From a checkpoint of a small mixture-of-experts model trained on Wikipedia: 48 experts in each of 9 layers.
Below are experts of layer 7 (counted from 0) of a mixture-of-experts language model. Rows are named router (the router's row for the expert), down (a neuron's output weights, with its number) and show model dimensions 0-191. Each number is 500 + 50 x the weight over its row's rms, rounded and kept within 0 to 999. Numbers have three digits each.
After each expert's rows: a language model's description of what the expert responds to. This comes from a sample of Wikipedia text that the model never trained on.

# expert 40
router:491583548506503491460462525459475590471455406490473594418570528490577454463431439399488559543542480572516492504532515489463486549552564522475458526511500538419391465429501479558463491406560521541560515424400409544545532566471543530533511478424517520545469399552565590422544467448466489434524570483581492456511456426409479536503469554406540595461485411394480438486559445507508430529458516547514532496447479575476467531578510525428443557594523440489545493465496527576522469461466490478471510529437588561463515511544482488551518473414483462552554451512528581461445393539536522500
down0:551503608565521597463488483540413435582395509590490498491395472446454481487519477568523473558457499516452427470541603528501507425545485512495494484481553452483485530539425494493467504469462532594555598472544419513522478583510467465527497519505528511524391474464481437562513514496622363462502498540490507496453596529536461503529440506519517472547425426593436495461451467443488551526477568502422447490497431463547534512486465503490541492454498474533445428541462449563518566478523487548420371519551562437474471458622558443487432391438505388511422508473583462514514550461491515539
down1:542467414491533523536511596454570556611527533506529552552514478439457479510522530562499592510534533544556483491525481473377528443627517569514521492479495400556514508513449534579500563564503494530399462500492485595490512515518527485502524459519486391444499529469526417503588419487425530456437590426556412544398534520405424527470583516419541524480454465503439447472594521501552520502489503498530501608516470499468446643422510424532554576556507553524483486455547459446506520512562448586458595471449543515484523445479449440541508557506541440511531485529504576459596540501515441504
down2:505513510528438432452524499579598428436541637566522451556633511411467536529530472587400423509538513468575509475476519457394551519487474533499496496490509396539563483436533493455464509542464542520442500529446438509584514486508509531469483447571425513556604510515547483564599543554551434465613476471477467491476483542524444493460392557478506484489529487459487482558547472508545443596523492430499468528590481485501495530446499439521460489508441577402465575572507540466578494556446510470449520465585468532539496503517547433438508401593482432558452495545479506602522497530451613501
down3:495581432417631515488529548580570450521573446490460543479576459507490475518493524608527489552506497465478471500533520552539502444530500488566404583459395527483504490520446502494476579575507497504489594423559546491507503550510515603456478493551598448551438523480543460508510567596521417561535460490488554509528478495399532611513517548524452509552504473545407461483483511473524589523523394553504561577558465402536482503471433529499613503490610434532493472541534539518559549537478390517546394509518505540501400508439488438457453475507571545515550523570619504483475447466505542539
down4:461456477587598496487516463504452514587560446572480435412495451530449519495421539453425535495452443531503462507535457423443520501483477518430518525529584507471441499450535471478485490480555418585574511537451432535520436486453426398577504485553567522512498427463631492541464488497506540472473528586468581459458493436480507460498462522461450536478496528472577479535559441449396397553543514389526473567557476414513437529527496448532420486509491469556504526428562453531541488609529491562437634499509507424476488465626528470527434527468496450536473448513523597519485480433504504363
down5:491546545499548451581410459465533411496535351587465443542476438488630473435477510511441440519450580575576482559518511563483471560535529491563489499590529540478475570483526456508484498546581467491526500432498502555542545566412573549476470507482578532520441561519493533564535527543497439406505432471502550524556555506512417491521409498467477503495551492488461522530522409487387530487487582507485503461446509378479460481462485502528500496579574511368472510514506501548533429514469505551506556505462621511471442656520524580572537424446499495535469441474495522576495533488604503550
down6:449569543576608523551566475503426531503562550540503566470517513594444532427463465535449531510546377389571344498481548481474485432542438564493452534527570521471489581545611530548511514535502445513567520446440473476543478494488455519507464449536495474493440520456470517494512527484538486471509577526502502426477466575484503429505560518526441580483500464446513420463558366543482491506651453442489517378551485461610441398451528481503576516401556509480522476485495526513480461498599475493444549461513499496527443512541505404552544487457543453498380544455457569479495492510473491458
down7:571523526488433405477514493526487510451465536458511515523552562500522529532588450432505538584492556573589453528405529450504526559457540442433595512610507503549428539483573484427496509473498596486530500518434434530480465426521547483508516491480447496501519494442614553390451424460581488425489576463478478597494530421526536520469482470560459524510475561554497439586510594459514509534540522513573502532519548548481450455510548544442554482539542539551518490528505496485509485512512507499493431602553429359492485413681566505473502561467512472493584577469539496432505558518452542616
What it handles: Commas after places and dates, especially County, State, United States, and after introductory phrases; also where, when, because.

# expert 2
router:470520424503398489512457502565474503582476517421584525516449420491484500483409608523437502503480530428447462541563518588461507523462520502537509573466560436472418446505513533523528472434415493522447497492539491489505486533487464385464418565492661517565478498452521572577526453532497438453472514454483463534498565503573497447470426566601516508473496405470517432575549499555476567496420493488551580564519560546418504631439500474474595505489605578454474464505468547504514503527555539613540426562475554446525484560524505465503585467507537549456494531471424542433483555450515470572
down0:470514606504546587469489477503550472531501532562428530525467466538536485490477424612489520497577473414569494453588543521404507501487435556466547494432544510502449531479478444541438537411526519518408499501416494397488458548494474480525522477464547506529531509484485423547647446548490467465452484587514444509512573556446427520455398565517449523561477543597564578555518450556411548485560481487465495525555488577446478557498488402544545511535398499549546519487484525456466461551535542441465544488490532520521547451555476431452528392494420481449447567569540506475627452496382549557
down1:441581440429479586418546509513421454446427562557521608522485494550502463525554445463542548485459511508542536445444488536515532499498499521446472455507505496420411555567574433539506471530537498463498445455461508542597501496573484556505476524435431551613516474398572559460508561479516466501395450508424494513405501566448513525462434582481511452565515531546580502542487507505585572481527518474488542583480469437496627448531546490566479549512517522497491507541498540401590567613556499562464453461592573504468459531474416550530518475436478567414447540551531468410522531514420552439
down2:494569422445506509505409493517574439458574392529576471470509577532497547516538527576496456488516498421559496553438521496476462487363507459465540507467466578518476537535394565541522470511554458550565483549470501588610432422500569504471548502503567522485437424483453505433525584565446505557452535497460463515588437486583494486538414456395575541494480492481575494439419475474488518508459510489471572491509612498564574521506522502519526534558423494482511505486425612505475507462456533369518437447462496549482430481434538501493461522468484507416371487500556471510560496500449493633
down3:396502441537464564577489481532477502509495491542555523450542487530383479582411488401489440553536474518492462477574492383430492567454468444493471568512542499570474498427451510451369547508551496534602544485467538588461489543562589475494552449526401517460480478495537582449513515492574613496469518575457452445449501485518508507471561481472494508463494456540490504433527536470466488465502446462521363468397547478422592514473513443393477506539466545425554518520485459520501564496498399513512490475560583536512464588410467490430562423518484523417474441397489442433547509479483555453
down4:476545439463486481522529451584480438491398551463502524513467579528497511423425415463492551459477492521580489578573447534450536525581530580464383461511552504564449516530487458481546467476554402567424506500544548481470468605481508547510480502568551485471384584423501528470456479408567338489500497485564548511501527486536505520565417496488486505521480488502497505555497535531474579500542490550446344478519570486510495474584513466497432517491570448554476477571545454528484453480409529508517430571497498504483580509592549472423483565538590381455531444542498489537473522525636482511
down5:500478526487406495481520519517481579592463453527614466429491498556456459516466556555515647419515457551530547602520536431511617587561540579437527530468594443549555532569498489436413428409534470478386473515449468584482547585456499517432530574514459512550534457485485369438476492503525515403497472560550516621511456494519515546552475507524485521482492503546486596463511416540485435496430500491440507446523522444464499526486482416467503521508482466582484472438445583581558515553553521516504574564491456540550372475450575467511511478562589512515515508534510494480487457508529528492
down6:603543553417457509468533483518560607553533525472507601476453489553522552483470475448516487481512486467502515497482506474568517423551493476499498554506457497529436514472562504439560507482505502490572496440486474555610490402488522497503512641535533596507494536516501553486627443499492437522460452526403495539595525528469534415434593468479500460411556494563517548540487451460516498541602421489363467545466506563472597387587479471517505427478535437512554371521482471537585537576516471570526494488502425536406518509554504495454531434565468523398518511386510531529443453536486543510
down7:540472517569540558470514530421459471484523505558447422484463556488470470428398516522398530481554458537509601482475557460495504537523513488477464415466527426598542490477535453472501545443483555553520486498536479505468454506411506611557559470505516521474494512527595608527470493537662512581486529453460464500496501557515448471511495397527427440597463508527536488381605408512498524541569546475494467481568481475400561513514574477468471504394523458503396514534470553541503486435508428467452585476509401514540569478420440510541522539524408576558482436461608478503444439496478530461
What it handles: Articles and prepositions like the, a, in, of in sports passages, plus sport words such as UEFA, bronze, doubles, finished.

# expert 22
router:523472475499527484491557515498498555450459574519439469564563524489424574463575541385537545532499459545473504532473550495494493555480494581437434491575503397500614431532513564478609528516460515471428462424521534484453502503581473562525432400470536497414462546530501539526633501490514514468472421518614506479495451504583531577479540542452440460519499470420429566500498472452537508489485524545481527468504448475426459465483591375483448497571511463584351564527555457567528457444465510556543506513536508511535533467574515561487486430512463483579501449369564466548468604496565467519
down0:473449436587434523449491527586476566460539447594504467534509490457425533529549519546550461476458576540552526549509471473556471540632458442437524587601541642445467408538450565567432527479486529458484552445523585540523535499557544476507468522453549482396500487487434516433519503540560527503522502518571433476552532520476517511437402531592492472369442530488504436504585540430506494509465552467473541498552509518481497439484430451489486611558507500532505464440504522461565522490501444531384455461464519476516476419479552443538503415541535515611607606517461504525420476547508513444
down1:576482471356454472487501573513555439465533515534473575567495549465501562536524526545477416357489514593551556544539507599479532441468515518533550594452459563596548494500564567536463451527466473394499601531480516501493418537535464556500540498479576479496508505477558512504438485412557526505567544453357483551540459446485446479484540522562538519584479611497469496508506462485537476520591448459477508548460535516471485544501377535487489500569457402514465487509538586447464596489552465482495448514535499606427511516520555433394500507549500532506584453418503528515447446438540487426
down2:523560534478522501495406466410516519508553513405481505544473461555554454566455500548566545398461578480524456413625485349451446462574554570559416500578463499461434526490527496412523412514521473504496440495496475537548522511595507472603509418498517552575525583436519539511502458552499467532496526578464448545525473483524468550598528551503461439377484436509476372532424538395469483559532520559593519513539528488585480439517533506470460473487488522595534494466530563481469567519490500502444419498542545495502460447472446557556483548570508597519509491490502479484540519490422535389
down3:415491480537409399439492541524517505415511526411610522467681400456468463476531487502457515551450538520512514405513515590488539515470449584513500587403511513456581547460485475433510544496483435494435420486446499526516419585388552484426498428494460450498488533542525431531525570520580507532497455459485476464548451486464520590565409534551537595497525499490505499528463488550405505525522461488574515467466556554568617449509473452536446548472544472525570505466488545468389456496546543464530475532516577468594458516609496574465469512506504445463490505462526566475464412458490483515
down4:501475562622533503527495482439571470478495502477421539554483378514418493475538534498572433466501498542527464508432468642543527502458571403497444532506489497471409572536513545567460480452469526481565577390437535519478547492476472528499470461455494535494533563510453439465453514506503539548466585485435490504503556493386470585432422440622513474461527496447496556501499587530449498530408496495535472510463496508471565514394565466486434448426487519406520428459463507520535538463439375585585417494483462489528468518460513536511539447570593471450544393507437519525586455514470420541
down5:505556426389482562504492503476457530499458544480532495424404541577430532569556376501483530461494542523521483534530489561548466430534400410488548600544448517437509536558515485514466529492400495507521535508513529527588511595504501480506471608524478515498507537431381506514558452516486525538401491497484445501570452452627406497468544455554498543438497498447472475521547561514369522480478408475513429424595586482522529585481528475529476504584502479555489534481586513579539507543547484536525493509547490605556525501594418524499495559573507542496551478581452498607508433423455483503
down6:497419583483580428588509534506511563474488442431441585558504504611513415409489378460523567491574474440491522527508550511491549532507567525464505422544580493468499529456506535565511600489547538544527551420526575466451525496419491555559477546540521482601456548487471516621551481438499470469490492603488550493505392493545495458472509442499506487495450438418505408462564548528548494514460523504565410486555571524523490558466462459541391335493497455448555448561452485556461490508548528506570558443485561526533479480460494464544547500508604587545459557500556549528484504521564507559
down7:428456527412507518525515522599566435506464478595501545505513539534473545510429465579584509558456527524560499463466476523521473588440516550517518498468489507425474448537541551499505541576389459487509481525458498551480465467513441466535479520505500439560498490481490491477483456553568472521533515469536523486456532604589480574568508454489448445468529483481574532573450399497570450599606500573431497481582511516441513446486606391537450432454564588527557443453573486506547525617575462620513476585493534434492563483510483480475489450554493576385400535529433528605552535519501485431
What it handles: Last piece of a word, mainly endings like y, ty, ity, s, e, as in Very, dairy, Orthodoxy, pairs, bakeries.

# expert 19
router:536457474518538487543553494475558504396449499487542512519524486487454378364483446442450548544447506599516499481602489493497483449504482439424487528523466500536453551516404463590431529370478506574512534465471440451515582504470482459613474581418545506578530513498518585453486458503489599416491574458500491576457427532466438535527447585409547507518551473557530507482638462478490428469512551510542571609471489556487435436475470528419516491485544489491543401430494536453507498547585558488440510486456554456425511457532550467485552535477496461577541450552492492397526449524556508531
down0:471536534464487595486541371435456549482460493552518461570402441473600512547578485508645516456539399549532475415414465457544480532474476430509494506517519490479504507447500585511508504417558545579540535426456445490496479468514404539416510520536565441496456468446482523514487538469475527480505539511530551492530494468441451536464441456586492624417407444512535504620560496504530469506456472535583492495454515485515543576492415518497541459528498544533476469577549520555523532471448398387532500472567524514543547431548619492539486441455521552502489634588542444485571476499508443475
down1:505560521487427467530549506496553607423442560524595447509428459508502519512485488602585526435559520497574511513550503527493482521541559532508545514431498520545489553554469602517570514393527525474554549531552467430503424558460529568586482522380411591460461541534561497522528515555449454584576537534487505506539429481523505542464509410508491520472508482458543588421467407519526508498462509515480526454522553597500466385488507460485492536417563639476477509503451618584601450434420542482439485521453484593528480547495518591561541497597520481500427436468479527505449449516524476475
down2:493485478498464437456493540471518594509483524471468501486530553371568499513457464505413500531459514459399470498471454556435521457449570487563445541493513549485511496529429589567419514560507477616524502508514599527494431437507476385472400485493510432552537584483471448477488565503526488608494359555511551518503502535506492555485395492432494541443525507491530586526574514472524507499432490463604476413458530482588579411426495460525475470510490473474503570477518594531568528544547578483553580525524461410432542434548532460465586401532484517525438500460498452483590421555466508427
down3:589502516482524502512523490500441432506625531478486439535465481523485510491512555497507563406479503465470563506504582585480583434553510454527488551437460476462527519550492584427513547528570421473613391469557584551468517459422568476490504462590473527545518487567470543509578551524522489444498535475583489505594532506567541593515520534534395497522551551536592436507638395501533565561438455515453530521416557565516575501563542546422562590550524545447428413546514481584551431533497490554553463507425534477513526441472525564546535558531549516445542520566463541497562483492497522451
down4:498461526444495451469496496517365533555502556554480500507511500422525548433577492534494480423535449502486437619448494454573547430482538520484518615553588595521539556546452548498501568481453430400588505485521513518587518509484523474461487446549496561475447511457478485523454473474485519523482491511534567423539455563413476505529536496603415389555525527572535551457517530493383433455505439414522432527524603569505572436522572457604462506522423481428544507567446418506577493546504419584510530436530580496491449511603501533532569526412520487459525478499497484532493552465532536569
down5:608488596431502488530464495556438432510460503499555496491472495519521492523462626426494533490458540581488463504448581555535507418519438524466390516532470619489385562445445577553526548513482488487486536514469478602600373450511549508502509490471455520532510539453533509402499578410468448539531527514450472555508563493501508546489514519566429470488522416524566453505474486402499461459460479573550521557483534591549411590470506568520466538565478482514472491525469409435401506424533475518454575524478484497454452416454482553508455522392420576438544443520537462514444481527600454463
down6:497554550398442448460448534399483496514582508486517533547493551598506498526529563576522363425550538611450490451500476418518536437564470449506507406470561465440439376553397538406444457459524558583630486483426454511490463490591443505643521518439497470496475511479511504410510461477418500410443557570486531504426502449522523449468463514534535552506538580547467460498496481588586427511532475492496507451535506554488532570485530493410501430502542615469500555584534550517541534495487517495446515506443503457500509521455532475501517518515402554512468482480561421483480544498493561509
down7:497572520526412394514510500547575500475501543546443520484446454419477502478506549436474500484495481498534494479481537543491495544518472505508471490582599530453464517514503497480463561485450540516497453399477482447501464570491509566416538452511469611462476387529529525440544506481511525441552494526450434472496430510523565401424505487543431509500541468442448495376543527514471508424509432478548505480528522482560455441482526391430365546525488439547546415481505479486545505507559440368428552526520551508435485502515625487448601397576440531509534462631443579492408496600576536520
What it handles: Spaced dashes, colons, commas and parentheses separating names from roles, titles from subtitles, or coordinates, e.g. "Mike Beliveau – bass".

# expert 32
router:457458509591449470536438469479524421561442488422484477453512448463461519484532622498489539483511518460463574596477548524477493490451515523613593536506529572481513471552451498545394588555544551529548544541493499439481413501576467557428472531475456496458545601525587471511486455473509555418519475487530455404524494391502533516449586529526451443475453493489594540458529547437491435512503552459517446533451582532559500444548484417499607555429615434472509548574462447424480471437506435562509555466551523482510350491402481427415536510507518507573511460509550496502532555531447521510
down0:573521502532461533449489560481426525517544528555572434506429553507568555449580476399522536520526448493446538396507436458519483505374467484599535547424573541447484493560445587460478510521543387522568496509473451517462583469484551506611515448454512565414623535427545478492464480515405516454615534516474535446482428493483510564498515505511450520491435491507515396535553524450504523480448551476582493466619469570532435492522460490614513523536475590435518511496554556548536542533456557532477558463592523498454563434462477451597485427530518447485479597495512516493554517481551532435
down1:485555518465503468539607478491540488518533489511480558483508500429525479468507518596539511451503536468454473424537520453480504511504394524539486619563486535473558518434426478454489453444588434471470409551521368440556535458450511358509552479477511510540489459539439571477447538488489490521473531599534546471568447480526444449413512508514482497580529462495511519519511457405496522426441502505454542579475404473479450503386548458535408531532510550476451516475566426469508391442461474508413565518514532467497557544445456485528606574382498544524467543396449540520477415461602534400
down2:571508474434439556495521448533434510547531521526571435489491508562531511525515516488568418475441448498384413466423516537504477406440507549508484410464406468477440523438461525624502465554481524443544493460554463533487559398573649462400554466479515495429507470424479535523428489534556459487493513551535601526485507507535466494479563566456493457551528567480466431466503394536457572502547469494557456529430460588465446575496589391538507447539528482512475506435504450511526407476517500591431521537503541497500478565456457465488521551424486494502614546438462500352465467507503476465
down3:475508453474561593507554478516447538491492501523523589496475478577552502516409488555504545475583408472541500551484622443466464495568569493550529487555596482456384415459535472512585447445519589597616425516585560495494540446566496519451467422497394558493515488427455501487506483512524515522471490542423471476477499546485592471623556581499547471458432515466567426545438561473545445509537448451442443456478543456531535469494496506502504438427457475559508515553561600462502451545522436520416594526448482548482414546454529508444477392524470490440475537514455526602536475501470551479
down4:500492581445487481453469544497480484489537450566503534476493486499527494445498420444517500521533529487506544458398494543426476494531525522418600429424503503514482514519567448509463484450492446511450461491340531547473549546596487445497470461505482496415585510453563498441589408431598514567494536408432433439558504638618529476564527489482532455479480567436540518543492573511490589473477477471473418506493483500449604487442604483561572558485540496446445485548418474507572400531551474565452519519546532520503469500426467526501573461436482544519553571528501500418418408561574539480
down5:482497487497474520474462437412545497511545471492478524526466520441574483381464482507556571517470548532458507478580492483447482523441458491522527484584604513537532512489422455454420484585504462591660545478514464434485436442531518574552520568537524587441510534350512434505448474520500523484482520482477599500554470522467561505446541517506343528390467552456577548492536493573621465438471485467410458469518469496528500527483497546497528502473620454485539580580485555507492558494521436480480521522389559404496605465458513469539527471458484512528515497458585501421521550514407461467
down6:471510549438449586494570501477457477501455574522537542495559552581487477508478536569506504443526569527582533533543517517565542479497560541495601481485420520593451526521548439428554445472498386442529547476429516463426548489476424492489480541453468530408532563560545446509473573504518433504501498503411513542510498530572529481568507506506459482503442535553497509463516523541507577431440419558436405463443426560593430469441538482518449614450465483483540430555452533463523509541461477500451544509538570496484589451474451506480395431516460524474389458413616426496389551488628505451
down7:551514582480480475508399509443556552524563462581495541503544551457429511403555516453442470571536558524575531432482456597540583473542491566467529608450596439526557563439514419499458572581584498416493534505516516591484560508500634451488513472509475558599523467446498459530518482553534520525497481512451464483512560411531554559489419544471462555494573475440571454516496450451523416529568441458502563500442482464443475531535427498416549434488541445487449460543485488513428470442541463570493408453540581557513471596577526495498444615472547441492446515540462476515545531557532461468
What it handles: French, Spanish and Portuguese words in names and titles, such as de, la, des, Musée, Van, Une femme mariée.

# expert 1
router:550516469539524450556532503516500452562507403433507488533544475519506538459486484543454560487464520523449509551601577526608526469551578429477490487509493516522470432510470399513525553482574555472548401511488477481502518500481554531472513531563484501511492572445565553476492520525507424491523519522551497581447419476515494398460522416469472481601536501521446433463514459549558522625503466484541478529498370467506574491534527470452449635502464490443502462473550551370563481450473636569543515483424493447492431594503439449625470446470547589483384569485517493452463401465485479572
down0:525470457562455480423590508509476498517517508553477486513538461548580550547481475516496483563592416524570531471575502449464491545521498593464398531480512445515450402536498513551403518514475499489558476434492498490465414486408455484432457544386537505517547373501535479394550400459488390606466440449509460478510414618568543424552553482478589556571410523376530499454550531529473489471518434433523547535557489523514517540533523480455461510585539437505491465421527451476462485397539492439528449512492449532499496493478509573585375498455441527502480417469503502502450512475510547527
down1:514554558471429504486495539505462501568495523499563560457389547506481534482499482455515482456545508473628500494516490482479494443547459444424501447485541466454520526505515475506494603451550471491503601530373533510355574426417517472542503531484529481525519495551575519520525367528494548481474532498634569523504498577517370460575485492565521496615508465500411551503486481505432533502415421549493453469484489469466457462584555467586477540561513519541519566455500479611498486510507450564607453547475408520398397556511493533489516451550537475464441456477450597529546446555456533558
down2:476528501542534473524477456572510549493475531415483464463554433459501489470463497576497402561442494475361500515614565533553520475511495488531465506560523523567423450466468473599569403514507574541388530566495460549440453463505506532425506446529496539559332447483491518453432537493566464544490545461458582460469426600510426472442533583594438531460492481536474539418486406549527559498492506511496419465483536505482430460462545436576549521474465519482556496494384379486399528442495414498548438479522530467565490518535483509450550476579489448453575496475512508495411469459505487552
down3:527501432538571449466531477554394436448547484461511452539480471554421552503503535511456432441578492505564559485485471478493496494507500525471598505498503447435554455416492547418504462477504427495606518509445496584472433484489522501492478496528483484509545558495556495388423531455464437555516445555532539525455491620522479556542475483439547585552538487429405505546491403381535388536536554499418388591434507470537465495553428519519498540513486467486513401513532650372492435533459512509441456516507572504538463568432484515471505431464493493430507481489489613492560475506579426481
down4:453442386503536428562486517501507435427507466560556427528540447483495532481491568484550531510493548430511542557544527560448592502508543464544550549434602553548466522444539496510572539389579556563411548565453545503547538489484461497463595616528479580503572507503535507498527503432550486508486531474451517545525484507548506458552567566440493527529495440553468577457555496475554442427433547530450477413567637434459433474470509482507474594535496511587420503533439541598495537469524533474459560560502434538415488516514491539453447487481519439441386445480488594443471472594533455424
down5:511550567480489491508454452466511508605467531470444522428537560462455536470488518437536512524516559541580511490430455467502525534463541544480462442457508587480501507540528514483530589450430440611600487495462576441505511615446494432479539519504524488496365467514489474582501497553472573532433449475377503486520468507473445499498545511565378484549507425400534497513495482599556477559604513581466527514467536588478452553476498484543501509468572502578527543405465491493465481501496438422468415479546572516516479477714528504405515509478445451447452499431536406523517550549528506515
down6:524602515525551488376478506510562571490524570492581452483488516495494452475550500466541434563515580568495458495455493506526656594471453460490511540574553438546489478497535525482514519524559526529523527524629512478517483529474499447459471547444627481496424554449483531536500594450516539467501409549398461395502497518465569445464561566534578477478578483492561485497577463495480427496469519537529363502506465505468468496611540495529440531521556458543493467499551461443513518464519497476578578584549579493513435504401517416366478443594578460427443548455482486492500534457475524521
down7:487541451519541457544580452493469456505528542508558513578513499437499538448474526576537562444513638525506504467525560456413457512447557473519448540530522493474568461513442469494497573490537435487479496595506473445588532535366450565451498530428527450535515487614475487520495411497472409498449482565522368525482419458495525488443422482492476496548495461453413519436495449572562563489481637469475486465455488364466509480488451571554506483513388576623503443545461514486466390502493469492599516486512505534457540558427496388487526499435450423527484507447560527479489490527426458527
What it handles: Articles and noun-phrase openers like the, a, an, this, its, mostly after of, is, as or sentence starts, in running prose.

# expert 37
router:594550554423499494478470428502559472407502461502558589555577531538524619506511475420605478440505434510497476482442588434502496438455435547458507472481468499403457551428525483498610542489511535498531551473507591516585532506525467517445488441533594499408564490408428501567521496547544443551508456651506383550504477492460525523560503487504502489596486480516480549463553478454553591465480487471465431482482456467578397474505540485448487479525517409532531496502521572475469453546541529412423553469585515449540585465479493428539495515484491456538538409523475544444598547431429507482
down0:503432557453512462533551466421509454489513484477540400526470531462401428519523434509425467541481550472536521512467479539483531452568532502500465580493534491371438469488489452416483453404477487385440441553467601546462492478536486437454476407417597496512454470543518426514571526538526461516439566573438511590564442433510519523571537453451509410582492529506385637492463523494483486468559486548421412462490498472549467430507592504599522505576522506501575517545587535534439498438498574441486430534569580568440498449494538516439450535512481515570526502464556437468469471511484493470
down1:526414494472499536533504453515490480569512428474531423419478596467561565469454518469501435517557446441528482468509506535455539566519431405462499525596505532469475538498522437502493569493529578562522586577525458442477484513564438469545500461502547580506508407455456442479461468471449454539428564445503535492546507530438527510569577577496517480527366513477491494549490478508542486462483513593557568608588436379550435417523534507441599425517526605493525526470527530549489410584428436492571540478519522394534439473494457480446518506531529580542513538459380541503454420431544500439
down2:421489521590516622469553503478562482467607487532438464515598523498502557516458489546574522501469474484525500472504582500557483379528523566485453510455546445498510471516499550415537515491533516471506462508533441501487480519478473495495582441581414375526510410592539505508461464501578569513477479460389492549451525526477541478452559499479580498523479507522469546567576461450462423598407475516423479566497598467496580495600485441416559548496566492506496550569629490371522557506460557560504471513448499500500483418414536470504570600518481503408448492444559445524437474509508443467
down3:477548451454480353550472463501511426523488526489583520544534522466459459549517494561491455486513539443488507478517591471402512496582421476512503555515526484471530473574502509605450522493446547434543520483453441577413491395523519578451531516581538563517436433494459567583514457439574509411544582507491586526462476521492419530474516577569555410516472430550449488496543465572517560471456575527481534413511440479466494571493570507451538569584491492522439440467471501476449469592528557477496538557517447466592482503613581474470433502441536475564453491404471411459546618462453484498
down4:492464488446479509564449545520403495498402459426413509505574393446487462513479508515511466552467531517482525593488485541470454477580515537479444457413481544605516471501557626477431479514579473557487464411471430583539542504457547447543495504553535541451542498584474526526470527517430511591481527517488488533562553430512527516451579450533540494403471519575582481579524513491454631474469623491487478386639584422402505531526511449563485524425512478501520514426521464486527458519562451466521507481458463485371544477502513547419519522489491543471469509442489490516532546527587445408
down5:470565486482541508404495506571455485486462518540417430519500511472474487527571446534445532487468461501425506517495483559492603509517496528474503511522444594593537490544531532428466468553523512523602501510416510565463536567457411517488609504514383498618508495613586446559404482558529534435541573565557482456431512502544515483475492542435482427484544507460467503427497456545541456444474538495625472510388402528496361471554551467490578420543521572419517495445544467492516562524533464483474374580545491437472409502566497500516468593518485472463492449523460500447462449465529504464
down6:502602529474471463505380522478509447449532470445528461540550464645426444418561567428526550442457493439591473495531536576459540577510486480472601581516435531417555445471502568509576572489561508490501583512543490553480589535583486483469465482553520481450454505552539614486548513485457482493501538569466526545519525506494472489528442510572531527445505543495508489508519619486501467564521443528417562477499427533557497396556486378520435535454522589495442528512496531554506579560512502545538445379594519531537420467493568533464466570453540466539589533543545490471530497434545448433
down7:571442530520489435566443477531460524502596483540488501432510428551505590513554468548438472509536520489487460623522546511442486457622581565530497511480414581484528603431487505510639487492514451446403532543520490476503510470550473508516438507462551457525549363523503547543479496542466463488496576534437398537524483443587428490539551473514528469478615545531542545454413477429455522477545384462490507587469508462546516543430462442523426578427520531597514513484519527537598501563575413488440463442546478542419461564509510517525497475500503427474520525431390513493538517493435532532
What it handles: Head nouns of named institutions or places after the or a name: University, School, House, Museum, village, town, Year.

# expert 23
router:366484531468452482530477466541484583583570456488559565554547448427459611525467502524515494480514538469520545548447537472552497557467406513467452492457448433432461493528586511440605477462455447455480566428568523367569581438549480406453417594507526521519531459498442441563479422423614477501470468445426454522548486530521416580450425557514501518547499494461519512522484461449492420548463552531574533496533504495545472548472541484486604393543481557537549457634478510465485496510472519515468546496505541482556570441483507525453456489543519467494589520537452547477557581407494451480
down0:490434462492497591515529511509538464553491633520368607540524544519523502520475446511593476514393376437482542597488453490553515506443564500531497436497475516520500426484484574482442536390480523439585535485429499484430477444552526482432482549519525412516578532582536445492622537629483503522416483528453488534414571603547536431456509554508563508398472481588539485467467489496489483583535536467448534447472509476435585525563525617545505543526483515538478476444600461534544459483516401465466527502458488442517411520453489498456495484574534511483464458552493561507527547528507482504
down1:390513542474449467504497490467509424547517511494524498512578528464578459583561545450430574353502518456503500556524493546510530546498511425437461599443393548477428532413512463495507554501442514485420475550446515549504517444479581459516536500534424570554441473400545437523426445540554549513425520518471458485482552492514445468614537474479436455537495541513611572474516487533453474476535607482491600468495485573494477549534460403496422513452624475490442586436551511486528520601512453458525488582433556506493479463576475466463522472438398559459551420448512497492488446484455439546
down2:432469459530462508441467581564533507468524449520501538438495439484585541490549471445473553443516496510549436603423556459447524390565466552385498557621582568596448450481510514447489493581512500567477575589468530497512532457457491429514496428435458516459518525486529502514537500552483488638575380518425520493447478466457525568518518436514525443531475491525492441573480496550489528450524645607453477515570420459532568507513560589501495432435427511415521493531473599480461496458541471510580474504481499407496578538558454465499443561561505440493507561527444511518517541500490519562
down3:511502596464514458472491395560456460455453473479496546520443510505469480562539566497481487439473471566506468488529614438525495584530468560471543486572517566434537592518542500426469425549458444559393698538511553409597541531520468503490523457495525512584469485453454630467407500500466467470496499443448528472470516490527476462483519473474455446398437494394527465477483504463490493564446520520496528536462465605592429525456459456439502498536486536497502437502528435475523542432498457619516403624543467564551488483529491440500535542532510501575540498512494556468541515364466531487
down4:592483462495457583515476467512581508478503521515405535554489437464483454545474578518466476535536436481509532507489465439544505513537518468499510397551486494444468451452471530515459577502496452441586472490513558493490504489626497467483396542375533655617497559508560538509402360559480473505439507538503485520425522400473509558501631554480525426466499520449469539509533513561510459510572571473495539580516532494439528550426445487480464496526601460579570441489413504554503469561539416489508400452474481464526553499412529467492397443543557571530460511512574479443450525462468490489
down5:484526486479450411479487570546475573531591521498451464457545479503518608452510508514405546444553495474616516543457523503495431440554460513478506468433544463498551521502471438450457544415417509531414534569492493469520520547548533513501443530522541592514554565471463470476539477504474447572413480418491478556360505574509487422509449576480436459470434594543511603524529526539541499549524502441513578533553524506458513449518546445619497535552565454444503508523559445535515477487406480619511372470574584504475581479575509482464553477555402522577568513524524519562457570434555493539
down6:451531387486522555521508549488561544490519509466469507554460543503568495548433567439499456459567609422499452578490501474504608495511413446523500410577477577508473440443539492546510511536402548528537521537475560459393516459592510494506542579423433498439426523436451427513585518422472563441478566492420513451455502484541442462486513511468508521500469477428439496508505582440552479582601535508542484516424469456531513489535578436436454521579478428568496503541513476512454564435562605565478477537548497512476478340598490576542518468479582535515509501521554524459561559484514502413
down7:661588493484462507546576583536487494542492463416553513506483507493503502484448467525519483491538496498518517522417459462551459400480485560525479523391512557540507426463505525548531505573558559396484533453473553546465481552500498497541556624414439461355462467449441428504450430459425540581534475495448529466526434482436487518582516527438434410473520552540441479498556493480535486416533434499473489487577445465482514483480405597542488537488531473526512487525486490526482630455561470496478363417471463495491484505472544369556532504583510480537425594480532561584504500482541512541
What it handles: Words naming awards, championships, cups, prizes, and record charts (Singles, Albums) in honours, discography and tournament tables.